Below are experts of layer 3 (counted from 0) of a mixture-of-experts language model. Rows are named router (the router's row for the expert), gate (a neuron's input weights, with its number), up (a neuron's input weights, with its number) and show model dimensions 576-607. Each number is 128 + 24 x the weight over its row's rms, rounded and kept within 0 to 255. Numbers have three digits each.
After each expert's rows: "mostly gets" lists some tokens that are sent to it at least half of the time. This comes from a sample of Wikipedia text that the model never trained on.

# expert 10
router:128138100105117131151134134097147127104094113089091122129128133123158099124141143135159134092116
gate0:085125106114138102171133042134187121115119126137098115136138166160114139125131129127133112146164
up0:107174135134102096122139137125162157111154145096129121083123139102134145105112133105153074133143
gate1:125126137145104155126129124167098111137152098089156141102130125139141107147091157117121148156134
up1:087130106135190103109120109125111123109110149175104117121095093119145141136115150130124107122097
gate2:116182133123120137123145122152149069134141127099093131115101109146089137138109124129137100133081
up2:116103104119101123119132150112135135111133134092130090116129135128121159127130092109161129104103
gate3:132148142153165101150142140131095138130133125100134192132140097140106122146137110124153115143120
up3:107117103089079110128117132095138089131107118154121079147140150153141116084100103113141134174126
gate4:181138129121109120063133144161160105144122144089128167118079130137120102138148140147138109121111
up4:165144121112166111081105130148124140151116107121151122095127124172108188125150151134100133127137
gate5:151146179108124134133109127165125075093114112123114107114126169113165099122124115150146133104137
up5:123106109107162146171155137083137100130118120108155097105133155148147090139103120090112131146152
gate6:111151172104151137147136149155131126084131110130137161085158140126141141148127123094126133122126
up6:120137124111167152163158123127193140105156097123112159102156128128130119128124155120166148098107
gate7:128133127112139133099135115144143125125125183110121153138120095044154138142139143140111086112128
up7:099097089113176162127115141135108130118128136072137103167078139106156137166122174130094101141163
gate8:112113125097117126134139084123121121112111173114145128107082161155116126125175121152116109123087
up8:171137122141142097130149142091187121110145154186125109120108104146106134129124145118182136095135
gate9:112103129122125081172125185153094087139118145143126121138078137133113159111149134151109117092157
up9:113092138084117089165126158137118116123140152144131110149110109064119126132126127106153143103153
gate10:123150113104194081102116121125161109134156125126123149148110135131148106104079170127157123083160
up10:159169133138158132097141148117160130123168167129133132126131045113125129113097110114126085130148
gate11:135091137127142070130153147128132125132104138112134150104147187148137124170095155139120130161098
up11:126165122120165074106143154139101111083114117085123142108170165132112092101122158102119080097137
gate12:119133113147116149168068149139137121145112097119118132094124158070117147137131097147116096074132
up12:124167151171143188112139109154151103117151164119126108129087130112115112117156101150109177082122
gate13:108149118123127102187122133117167122153121114111120160111143165135126123074148132152135115132175
up13:147187109135071095176100123157144129123131102129115131123135179126119119118131129159152114129148
mostly gets: " win", " take", "ating", " making", "ing", " took"

# expert 63
router:137123141173137143165126116111131156132119137145125148163153167102136116131140167107130128133088
gate0:115112122132159141147152128115125123171109118160115122159093116149152149114162116118120092131121
up0:149117146117098126128130094118152106154130093173142116150075136160130102122118150121140095164110
gate1:112116133086115122116125114106152121096174168146177129195116140141137137146074164098143144113096
up1:150098135100121121128147120109119155115182182131144147184113122129136144152079147103160150131076
gate2:138149131095151102126152138133120115124146132145122172132149080121140118127146125146165163165100
up2:127087130174134166148154161111075144191148155147130120075120152137145150136123105143134134086106
gate3:135124141154101138157138152123129143107080127103144128128183094124121101163143135125132131138133
up3:115113135121080160120138123125115159125136116147142108137150058149156115133160098111131138119122
gate4:152121152111149133136141137104116123126146182134107154092147118085131138137130144122101077082086
up4:153159110120130171163109154116162152163147111119109107122112136106137167150138109080125166163121
gate5:119146165113173148110120126128156130118127164115152127075123107109178138141167129123132149102113
up5:155107119102126134100127182129120144118140089180130143161164134135141117112125120122071149095128
gate6:096152150130125143100081160125158101159153127088128155149125126135110150148123197147176126148129
up6:122146102130122162131113124121125138115116118126133106165140114081132152162127180104155129092082
gate7:087108131144160120131176133109146109106148106119147092124119101140131109100121137130137141092107
up7:137148127114137082159079117122106149162110160123126186136156125130110118140169106139096125128111
gate8:145115137107136108123101161126117097152111106137136092172135145116098131117112149104112155144152
up8:168104070142129105136133114176136074125144124129101113164107128120141130102123115101120071131125
gate9:133116135131151115126116134078137089120135147104088175125147114105119126174127136147124072113157
up9:124095130145119140152153149107150144134096147100099192123160118132118154149136111124152110097114
gate10:146118088138156126124123122154153194132167202134117132117099144112152158168126130132129154116141
up10:146110083114163102145160106138107136155121181161132154144118131089143131149112158122102119120163
gate11:071120133132105108127151092151158141145139128131135142134186117137136097123108150130132164093116
up11:155162136136137075127125171123119129133145166121101180123090110132138139101159098106111126121161
gate12:118173146167101116090121102102111100100093100101109106145115119105125120124126137110190154148144
up12:139157134149122131106155134085150147135097128099122143135155139121115148128118127114109120123150
gate13:106137138157132120149119151125143145126142147099134152069103160113112142142142136170181115129094
up13:166114125148145119145118164157157158123108158108095137127117153092116173140146117083152092115129
mostly gets: " and", " or", " time", " &", " etc", " CA"

# expert 47
router:121128149144152150153127144152134169115118119124143141096161140120102135115138143143133132117090
gate0:129120140165152109134127156200160121132096120120141158117130124120118158112122110152095117141097
up0:118121126104118152122119071098136112114151112115107067157099139125126091129129175147112122154198
gate1:123149153162139134126110129138150170097117093121121114111134129119128124165135143099111147173120
up1:129115125172130113193141115128138122138161109133129090107094110115124152124118114113160140145100
gate2:168124151149144120122110074179119104141172144114108158109146123152095118106166133121139074111118
up2:082120129139130097128120102111133114151125147132167172141099114146135104094145143111107117140155
gate3:122169127140173108187099158103139145106129091108147161138130123098154118106123126119159151141144
up3:144086107135137144109142161124117087158095150153126093078102142146132168149125135135132092163080
gate4:124090139134139126110142131140124122118145128133147127163185148136146112129136087115155155161132
up4:134108112058084140122139123176117148169120117132100138148156125131128085136073116168137120129103
gate5:084130146128145141126089128176159173155136107137157126113117142147176104153113150159126075103116
up5:124179142112098126130151140026112098122142138117162135168105152118131081116137146140107180133124
gate6:137087171138089135105114115133176131160080111128129124080120130137148144106118165120122155103108
up6:121095141137104157127141091125160155116109118106118135087117131128125123138127152158146099137128
gate7:114127120134154111060100098133144145170132152111132137109143153160129153127112149124132067102098
up7:104090114129157106085098084153163136147122135123139119087123133153145153124094130145163106132107
gate8:136121123134154127138126131119145132184148142087149121060177099140075158096149110062117178153098
up8:126120096134072125135166153146090139077097138136103160145105148090148086165096131151129061146135
gate9:105120167138129106120150133121120134172120127126109124129141167175110134125158098114092158145132
up9:090136127137135129113182132153121095143104141109088085125153156129112127103133153121113144160183
gate10:105097169102127106091130133157173155132138103148108097111133177132136152115182128143139146146113
up10:126157068155129136137114080173175115096098162154141119118117090121116133163139142120102124165090
gate11:180123150134165116155140159145102108120146134129133129124179149181118122127159152122078116138100
up11:122137113158132118113054171123160142124133108130096134186113113150124104097119114146159145104114
gate12:160160117150136089149095153141083137126165145076113096096122138148151127113097134130105114119110
up12:093176160056120128121169145095152123154093178119133121091138194187153120120152163106152098121137
gate13:117086135134114086163154137155118127130146167088137199077152151137122116114131111140116112143091
up13:096165085110102134115129119100129100186143156102105145139148130170152099077135147132134114097112
mostly gets: " all", " some", " both", " this", " later", " any"

# expert 50
router:159143116076166133125146135100149148140141146142123143176142155143151146134132157111154126095143
gate0:146133143105170075141126143120107107149142174161108120128132141131142142079168164126129115159121
up0:162137154113135118145133130103147157107121163182132100107103128142126086111150163152170114120119
gate1:136095152114077114105141149105117120131110146116119102109169110136098083127125115103098110107146
up1:133111178082132128093136114123128137120142118138129125130165103125134105176140094159139117091147
gate2:141132155128139148138147123157095108130125141112120154119138153087127121104059130093117121164148
up2:124101136074100132091126178104138166153139061093151140152175147140130115116128094133097133135150
gate3:122082133155151112108148137155166120112091118121148118137108096107179101164126120095128168118127
up3:143067107167143118111144117120152135091080116098155089145125080108148110163160109141152159119113
gate4:118101128131122130110137098104106121143124101148137094177061097196104143159158120116129156140143
up4:150155146151119148107133130134170150124116116129127095160159158076107104131129141141122109100099
gate5:140136138129116172141124104121113158115174123093120129120119099146116112151116131151122117123162
up5:123112134152128098122143135109129112155085190130122127151108136151147153127099117091138143138082
gate6:138130141153114124143145131105137069148104169162140111120145130160142130159118156154122110085121
up6:140167116142134156133099096116130160136140142129166096138142130106190148132082134104149085128136
gate7:143138124131163161127149162117133104145138135119113099170163134155126094086091088108126119112131
up7:140139163127174094152134140123132140105127147129139099075131116180107084106159165103087128119185
gate8:100122106104154118147133151129162099143138112086124100130115137187126117098159091106165116086128
up8:108155103094136144171118153138142127150160113082131086124126138176109127090133064104165128070151
gate9:092138167125145099108133111152106120123195128124137190148156168165152155149177137149149122120126
up9:095139174144164109087125106164115130116187095145112178173122125146149165177177140158162114107124
gate10:097138117111103144140094114127122109058126156125128144109093106143165118133094165122142149118113
up10:127152109111182091125117131120136137103116115160171142134118138083111158099137110109103129127159
gate11:132120089121150142107129089135108126131144130097132109142148130129153116130144148134146137120153
up11:136114121135125115094116136089108143116139130087152132128158132079142131158171116111132153100155
gate12:158108124096144109117138143143150134140176123092113099171187095119153154091089146134125150094116
up12:093131131133098144165122123157137139132090149156159158099108153127097087155151128083136104140129
gate13:141078133104174156110115166098114119091142115133122133124173119085101107091116100080100160110115
up13:113149101150122096095148129153132118124092124102099134126092125131146098079107106137145167099126
mostly gets: " are", " were", " includes", " provide", " include", " provides"

# expert 70
router:100143111158168119085130100097104117139116123109111137111164146096126128147121120145146100120103
gate0:121125127125107104118103112114103125163114133137151133106091151163134168097149154167185117147165
up0:137100158142126126097132062111127195118104128051143130127126134157144146167173163187176120132179
gate1:106117193171141156120102120095143124083116091134173138117120150095117112114146164145152127129117
up1:091141107107134105158119135114142119117116130152112107118149107129152108112132089120105133118125
gate2:101136149176135098125182179095099127140140121101096157112109090113133113093144171121120121114162
up2:128121099113143105112109102142098143110134149109117132142155192139086187168077102163122131130113
gate3:114126150119160122113200118139159154081108137151097105083145104124127124151194132132140191118098
up3:108104122152151153110163121107166134118157082126144159149064146114113108112128115153122135092080
gate4:153123142134098103127170128082175145100082142129093129128129104090116151152147146129123124139124
up4:108115135092123121166080144144148121172162106132117125126086178135154143117113127117136133132091
gate5:165109142169118121141137135143112090124163133099093114135163136131138098108128151078118160126165
up5:169176103124147148150160120154129166159137111133098150131111111127143126078098095107113127112120
gate6:152132124128138129140112109084140147147082156141082141127087133154164145189151122108103121164121
up6:118142111110124143126138143148110073113161082129128156114129124130132092064145150130162121100154
gate7:140152175151116114134121150108142149079137115144097170112108129136097113103155140129126118120111
up7:159113127102170142161155130175121138112136113131147137124144104115136128141130128132132094076150
gate8:156123125103141135118064114130096157140156144138110097127136158134161137108144117137159100169085
up8:123142157134136114134074121095124112125106100092131167098140150151120083148094151115088174109088
gate9:144121101106140137089117125165082115139120165119127120118118090139133121125102139121100114146128
up9:152109113165170116184131138129133171123187121100130159137115105164158137111146132127098182124161
gate10:088111167107114103151143112076100144125131138131146139133117139131176065183127168062150121110136
up10:154128102147134178090099157140150113160126127132058098146128100136116168118131138166121149122121
gate11:118152134133171134079088137120143124111127118163085162113145116076195150161177120111130137168070
up11:162168095164161151118109108102153139109136101107142109143135127073167135086119121108148129132089
gate12:117157099146135122164085147134100126144147173134121102109128109120119136127097137103144160092105
up12:108103145142139138103100140167089098106176117139161147121158134145127130094095142106101133074116
gate13:134126075143150085125145122093098117120112088109131128170145126114141091181139112112122138108122
up13:091105142116156142154148145129140077154135081135120131106118143145135117134118190110130144108077
mostly gets: " that", " which", " if", " where", " because", " while"

# expert 31
router:092134153157116124136161150128132178111128125077092166135170134119140172132100150145122109139129
gate0:084156190152151114177145142086129113142114141133129120121128175156124127098101137121135187087135
up0:138092109110069140114123136162156159157183072107116157149108103104132142119149149141089101136122
gate1:145081123100129118166121127107130162111122144116105177096154115124093146145124093103183132184120
up1:128142124168093177149075139158134125138106126145138155139096094135126103138133113126117105179164
gate2:124157144114141145155146157116172097093121158113090096045088137131090134154119148114131131091101
up2:114117131152133115156143137114149132079156157106061095067121138111141110156118169120123109117120
gate3:144125082079150072123121130090143110131111164136173171131113136150124143127082082131107087093148
up3:075105142123112047163126135123148133095117129161195127138116143155172117121102123150120114142145
gate4:130097090118164135124124145141126095111108150120142148144103106118145157097173128117136123153090
up4:129132138168141129130086139130116120110126132145131126131176126112136149142111124114098152080093
gate5:138079139179138189101089133141107142149137124125116122128131117191150100145126112085129080119126
up5:135115143109130105088134154136135136126123153135102151128104176135187144103154176119094145149150
gate6:142137121108111084090105101136151148124119102112134146121137141136165133093133126125121105131120
up6:147169117165110111152113108142182139108135126091164091112123133130155141126179127112109101150155
gate7:121099070132100086132130163126149079126153172108093115123138129105141125134137127133111132127107
up7:098131129127103149113137110121154169133159126124117134135162153124107131183144157111099079130120
gate8:087174104079122137130173105066138136114131100142074148126163065138142160182131119173135158113116
up8:135145139103120094109096108112113120144148141144105175084135153084155125056119132149147079149176
gate9:171164136118130093145085154130157125105118150107108165094125170135152141143138149127063133162160
up9:122127138138118103160117138127139103088113131116066173078141160143132141150188130123105155130154
gate10:125059133125153122137147132130104107173121156144157130110111106194103132120141144135150148135136
up10:144094092115149147152086128123138129130084127132177133142162121173142123100134130152142147112129
gate11:131126143113125134075117145153133146124112129114092145132150120114163110115086129138100142151110
up11:130131122129146118118144118114175116096106113169055183113172106112098115143138143122099109156052
gate12:090108122156157138135137159069130131134108127117158111085119081166115127124160144158148106103134
up12:128123154110159120113149130125120149084107169163140127121117150077140113150144099098137132139123
gate13:150107147165173096131127120179149142117139194104137133113125160092142146118128156080147107167142
up13:119116121158125094074128059127134137184156104128117143118144199127157127103140133141147155125125
mostly gets: " the", " The", "The", " his", " its", " their"

# expert 52
router:098126117098123127134152160123120115137116158111100130100125137125119151115132127121110133143076
gate0:110140129122146139093176117112135139099117128054116127119197125096117128139079119136097107148134
up0:159131123128076145122088129146089135132120150167123108151107123180166113108124113122121120143089
gate1:134119097113107115113151111102126094151170159126184108120150155162124139110139127156090123182150
up1:120122156128139099160110157159117108138181146103109150109145138113143149146120149118127141137143
gate2:072115147113155110092138116155103096144136139141118134131114122140109155147110164121063115096092
up2:104161080148088128185130133154153121169082087099113122104166155139137116095139065134147110144146
gate3:150079143125163113101117116097125129112169126126095138129130151152127133088126109109115109071139
up3:154119101165132177132093132094123149136125135118154126161119108145124184127123147126117108138113
gate4:118122119150113074117138096168122136129171111115135138120123153183114115106130138106096151095093
up4:150135086134130147122115151120113115138115132105153087178099105098159164144143103144141122170161
gate5:140113137093145071117134089158140109157144157142085125143096129135139173092143181097092138122138
up5:076136178136137126135112146150140114174127147143145117135117129103116115127155134119134113144145
gate6:155083089155147102125109142113150129133153071098153144113097166145112163123091127127124154138120
up6:152121129115131111169145114126175089148118073130135085129055161156156151125097155139130177125146
gate7:107142146093140079093087100152122122122135155143076137144155093160142135137079170149161097113096
up7:095108118084152093095116125153136129089132172143087113125177082139155102114101113139169123083080
gate8:152102157139122107103124113161127099143108099080131108140139121108096130134138132155181114105107
up8:141114134105093116132110138150143116118144113106134136114134119108115110165129130147161125143092
gate9:101115117084088119159131149106120118139131162125130123115145137129139100087104098121148116186131
up9:121114138149132143107126111129139156143149120116099127123114127139137141121146130174128149086151
gate10:120137130156153101089094120153116122164142116159119144121160125130131137157123143086099101123130
up10:152112109159137099167145124083121108157148121146141148151169152131122117135160130117105113148136
gate11:147103108119120115139127123110101091123131117129110139126113184144173108112139146167119145132133
up11:140116134176155113123100110164145160158142150133139135114146086123104140150181094094166161140132
gate12:107118119198138119128144132130160157104099156105146157133161147131143141114130099124135132127128
up12:164107147103149127134120125063126065116113117144133118126071089150110123125093164136135135127133
gate13:147110150107168142112107136116119134132128131079114145127121130151150119121150102157163114131194
up13:125123123153110100126148140140145132091157130120136119160123132139124131155083151100133115107096
mostly gets: "^{2})", " Turnout", " UTC", "autical", " households", " Registered"

# expert 3
router:095143093124112141156122142141141152123115148130118158133144087101132168169117142132097154153133
gate0:132127135112077134131149148117145126097153175114111088110121127152139118131139114116156155105130
up0:120122129130084161121121114126140133091183162089171124100142103092133129168113136151156120117136
gate1:125153135159102129142107106172163164194142105143110128123153119135141114115149121156087133162170
up1:124113122119147159121170117133147163184148103152123111122092103109125102143135107147136145115135
gate2:111145085142150073135107106164112124145145172105130157094179160123147188111067076094133097125146
up2:112116102099141125147156106092096063107127188115097091137099167140151175146078104137138125095084
gate3:158098137172147080145126124129129162112145068142145111143133122117122185131134142141123159108131
up3:185121147116139109171148143121145133130120095134145088152168141077141161118146114128122140096138
gate4:153079121119119146135174110118155137145148135155079115121125133140147151177090130084081107136118
up4:134153120128108123100129148127177106119164154067151123133119142140105086139111130114153125073128
gate5:156099123099128115102082134165113098102166120167136143164132161141109137104135111130185170124095
up5:100154126124137121146112143108126164143131136098158136103123068142135106127115127132108109141186
gate6:089162124135109154136113125125125125094137086112155098135109108130088106150115134104120136131116
up6:100135141155124121111147142119150152170178113115108128141155139134107113103116137146136143159146
gate7:128074102122123111116127093136111149092158158111127091099103175157133097128152164143121145125129
up7:124098095108119135115128080160132120130169175071100103126101138119129119117146171113098107166126
gate8:109088134141180088136145089152166099126117139100116174110155054098134129097195097093132101121125
up8:165141142124120219103096162087134127110142140127133097149149162139080124148117133105095163144106
gate9:098093150119149116165168162127105115150146093121142080087146116139140154103134137153145144118078
up9:141102150146104097101100126105132098133131142131155174144135100116110151111088129164121089130097
gate10:143115123133141103130123107116137130126116135158138120113138120138130111138157107145159153121120
up10:103145163090113118142149074130122107137133102121165118140131103124148085120133080167150155149117
gate11:114134168144164113147138151109125116082143144099176103145156119125150104116095114150109115115163
up11:113118073108117146112126142134136131186137095184134138107076093136102093144133091167163081148126
gate12:148187126185109133150146158142120110122147134142116129152158127134140146142140150111117135136152
up12:119133145145142170126137159140097125119136129134141127146185142159121145130156142138118145157147
gate13:144106144142168138125093129126116134116090141147072153207132107162128117121122123074139136100178
up13:079137158187099148098141150102139166162159113121072113104061138123090120162093165148137167138087
mostly gets: " the", " The", "The", "This", " Silver", " FIN"

# expert 57
router:128151137137110101141136098119140073112126118155108094168096129136117129124113160162097146129129
gate0:085096134127101139095198134147098148110132168147121139142111126137114138123075141108126139121118
up0:103092101107137138105161142128070128129158148123121100144118118141115123113102128096092123122124
gate1:089130153123147117123074129140149130133118134122129111143179102149103148109167128152102109155117
up1:115151105149101114107142154144169143148121114144145183117119126106110180132112118071102110126121
gate2:101102113142158097106120126125119144150099124139141134138124136185111146090144169141098124135144
up2:119135109139130096115119104139131081123149103184132165146144150169159156102126096154119088076134
gate3:158063123065167155143156105102132123119116175111139134091129115164172105097153134144122136147138
up3:098146090123138150148155151100120122170148120145141122124113109129114128112128133089112110120111
gate4:133146083136120132104098107117136122116115106126127161188161144171127156113090080126172102087168
up4:121103126129117111099126131166114168124098159154158146149123137149128214111086132144108081147139
gate5:132126155097105109135163079133150102116138113106153148132118138145086147135129113136161132128106
up5:130145093106112145106113127135103151140104169146095114136100113112149096136142135104130179128133
gate6:131090107101148143121137151116132099133132126156133102081098112128162157153141096099134137133115
up6:135125153131108136101159158103099124102126115152164136122104126117140127106141101168063115116105
gate7:137150156121106171080111127136104187171144134126126156122140150110156110156071144112148141154126
up7:146135176118110157156129152169128132186150154133149140102132133119141124154093189092147117152157
gate8:100158150129133138145118112127098150105135204118141163111143138150172132119176143138144155101073
up8:110132122137109123108139095133129133097144117113137140119130105135143098156135169136150151170099
gate9:157134088095106092092148120149144069155127136140153138097122098156125162131108128111099125175101
up9:171103097092152079139102103138140101107138165147133143096126107119178087161116147088119163105151
gate10:144123114133147119098118083142135118108115188165130131128119137132122153095135153109156158120154
up10:115164134099140130208136158128094131107099108136131141109162117120114093129114123143111117141140
gate11:109106097122100086133080128172127127099155114150120133121141154157124118078132149103122108131103
up11:115131158147159088146138108092123136120134113118100140132116137076117138157138155125150084157106
gate12:112141129082096122128150169116149088069167139139090161093110151126063108103151109097174158130136
up12:174104121078162139159135145157128132133151148103161155194152175101127146171153131118155158099149
gate13:160128126108063119099142169165102150112140117141091148099083147114160146140116126113122162144153
up13:114110073129126159100134145150188084148148124140123146125110133154073137124116084132110146140145
mostly gets: " died", " Born", " Died", " him", " death", "incumbent"

# expert 75
router:108093104105115178085104118163134142162154087120133099133175170149171129122144149090116114175140
gate0:152141116123099127100146165123147145088105123122125131142111143129126138098128117110081142149097
up0:116163100135139091166147113113159140137117091122124165122113134140095130130101163123082127152131
gate1:120083127141084129144076145141140118139110126108098124129200146155150155147167125113098118120134
up1:126172139168169112089115130108129100143167154126135169127157109081116104120111122121121151150168
gate2:129139178101125098143123125159141102114159149126139152097113122124085121127174162123181145164096
up2:121116106117094096115115103136082098144158142160121155113140128161137064169101158112116120109160
gate3:147142101141094131148121139130117144121121128137090141146140178124085080103093095104117167127101
up3:092116162101107138105156129116142138107118078131155139137160171131142147089097133122145131151099
gate4:126148132069114086099123143166121117110123089157110134146136126178183080140133182117156141142155
up4:132121169118120089140124152112120130120149148119136150149100132101106145118159125138176089137109
gate5:099138138105102130107092104171119134106096104120061159101130137144075110104174159144134113161113
up5:184169135148170121141129138111153165130129125120143101124083122150146071165152124133145142107151
gate6:147108125144138119104128119084069142153140104112132120079159129105129147141080139106093111138094
up6:137127146116121129131161113128182134133113146148106100141123122112127133144122177148121104143149
gate7:114062103121148146131135111169110120134150116129094143104138129143090136141139089123125119108090
up7:091144156113123083137150162096116119135147129153169131132114132113155132100117118111147117129156
gate8:132115122092131112110136142171157138121136132108199118125116152126114157111119113077142110195149
up8:132109166107168144107125131153133155122107125095153108165141182146102145120119110115122171187147
gate9:129091103120146139118149130112131131107137142109177148153180144162163115121141149124094158090128
up9:114140115124133099134083127157116135132145150105111142089110103072100114159089090120110124156082
gate10:152114106140146152088096174163146146115140103091167175144131177124119166101148164127118149152132
up10:160106128107152124136165137105079154132120186167164087110157127142078168107094119157100098116102
gate11:113161144100100140139113100104121151135151117140132120146085101155138131117142152142154169126106
up11:091150137147161130146100129103135095112076127117112160090123121145106113110162110096151147129142
gate12:163118083119109137133120083160170126086120133108134124145098101159119137105138123129119151110107
up12:166125077114125149125086109162182127108189113138148140147101129104111130130111126110121107125110
gate13:143126157116119175108109163102158136105158167109125137148115142117117113119132167108122087126154
up13:127133168163125114094095135115146148161175167146152165135100091126115140090132143135132139133131
mostly gets: " sq", " Density", "sq", " ​", " •", " Elevation"

# expert 74
router:166121108092125124138138115136147138098133125142112106113090120131118128167145138125150102110122
gate0:166162129123171135094113103124128129141119134156128091130150154164158147176160157156140175157089
up0:137117138154164103092098117110129101161102147121148147141133117105090110089135137112117054118146
gate1:150157093144166097135152118157113154111128122133128178090134106126130147110107123132100109113138
up1:157132090119184092096150114138173103123160141099110144127111114150117126097099122113133133092154
gate2:155108111113155135173104173083116116149149138120136094151143152087114157159131149141117129122118
up2:107108133182109097113106126121131134103135132136151138150109173138134189117107095134110117118126
gate3:130133138081129126125148097155158111152134161106120138113112130145132137134164142133152145129145
up3:144190121144154116140128102137122132155154145116131110100109096157102129109109153130133138104123
gate4:125145122163126106119158128140104153124161141117149097122146154171144114163110167096135131100129
up4:131141105099137147082139155145104093098147116116105132121130117122113135061119112116158125114173
gate5:145147127078127071158114146117143115111106125053102165115156149151148111164157122111126153138114
up5:126137132117130119120070123093123148123112136144145135142166115105119098104122165142108153118161
gate6:082121121124136142132140141138109081098126130135124126106124128174097161126082122122130125118101
up6:151150110132176134157131145099117176143129159112155160136096135144112124104095162134138095039133
gate7:144138136131101138104134179140181133146133135095114131117092114144137123140109164096143139166105
up7:158122117072132139109170171150165078122124164121109140147081100130095153121138150102142083125140
gate8:095120146106130125118102152151121144126131092088100128091149145113145096141111130116140118103114
up8:100133132112125136164150106110110125110099148081083140107145106104171082154082125172150115125116
gate9:125151145104143103142149136139167100140104130107155140125151141133136134103129109101111160101129
up9:120144141123122140150110168137125106129108105130151173138149137127130153152147118124141149108117
gate10:138139123150091123088129151120175118188117149107109141127124111124113104147101108123066115117110
up10:122119167143125130197136096138085140117133114130160131160161100149118144128179131153137163159107
gate11:140148100115131072111119113123150123099146082150110113146103132146098150149104128118108105162089
up11:104105132160144178152152120121134133102122153130192125092151112135135124093174119139141132143124
gate12:134163143146145138126140125100155136165121125149149125139131137118127122109130139181146107154140
up12:133086116096120139128131104143145185138142182146092122164110100083079154094142118126114127153095
gate13:165095096077123115110111116149115096139093152127137149162118174095153094123099143147135114108139
up13:107155127150102160127130162129126142118176105123093132101133074151105179120137125074101132165116
mostly gets: " their", " its", " her", " species", " Genus", " genus"

# expert 67
router:113119116139176152163160079100149143093111147121132144159127158098152153147106158148165135110138
gate0:088140149123119125100118143168120164169145158102169124129166168105153142131128090120133149120155
up0:107130128152128117099120149119146088131143126089132150122144132094137149131132108115148127136151
gate1:107099144116121125110138132170137146081121109102142086110133123108149201138123109134111126122138
up1:126082139110142135111112131126136103112138150111173182176131112119118132150149108123108149143111
gate2:128123094145114120120146133079109137141148132102108111079156168137101145122112107125118181095102
up2:135110118133118143138116154117142139124137066121105149122114125102142134121096117099128102116152
gate3:145120099158107154144128123117131105150107149122115127121154128110101159145130099127131112076112
up3:109125135134081161124145142133144143150129152100129141167137120173109114135131129104140138110136
gate4:156120157147116143106157142098136142133143173061139147140175131142100150118123118112123098144086
up4:144102146110183143067130110121145113153126159078135108110129121118130111138147106105080132122084
gate5:127148134119163110213156117129138118102133152139156109124127124177070107134096138089094076140124
up5:109127096115112140108121132128113160137147142153093122114118129107200115128145078116131162158118
gate6:094123119118176168156122100151130170111150144115122069111126139166151129113107093110167071132132
up6:088153097153126136123122150117129122164123128116101120108125104136122124148140086130164155124111
gate7:087105166156120151126153094127129129137124142122114112109069165154087154109094120150149173149164
up7:166138138098117129120106128157105098159160122106129153169171097125144136144123124104069097126113
gate8:109076120136076124154134134114130150151134119115100092134113143187127137149127105143143155091087
up8:164184149151168130108118121129087105117124088162143173141136124091153099104143125132102118148147
gate9:093141128139187084099131155130067105144117156144079110106130121134191151142124155163137152136127
up9:064090130180128132084109160098129169178098145125116122096115167154163125131122148147145199084116
gate10:139170151137166111137110099172148156086121146068145137121131127145138164159144131114111096149102
up10:112129146107098128126132146102093129171120107162126137088133148120141106106099130134126138146153
gate11:158077097097139120116115135164153140149118160118132180120115135116170129132121149084131154138099
up11:118144157169186089171110185131104084106114168083116179094131101106120132131160085085137125151094
gate12:109103115084167150146133126147102123123135122114130145119127121161126102112151133145172106126079
up12:156102119142116140140127109118099124111136107134095115138079117127119130133119111154137120110125
gate13:121190119158159099107153167156125125120117162110090160122064108155113170119132131106144124089127
up13:142097151098100173112113102092110123096140129139148108156162131130123110135121095122155149113119
mostly gets: " was", " is", " has", " had", " been", " be"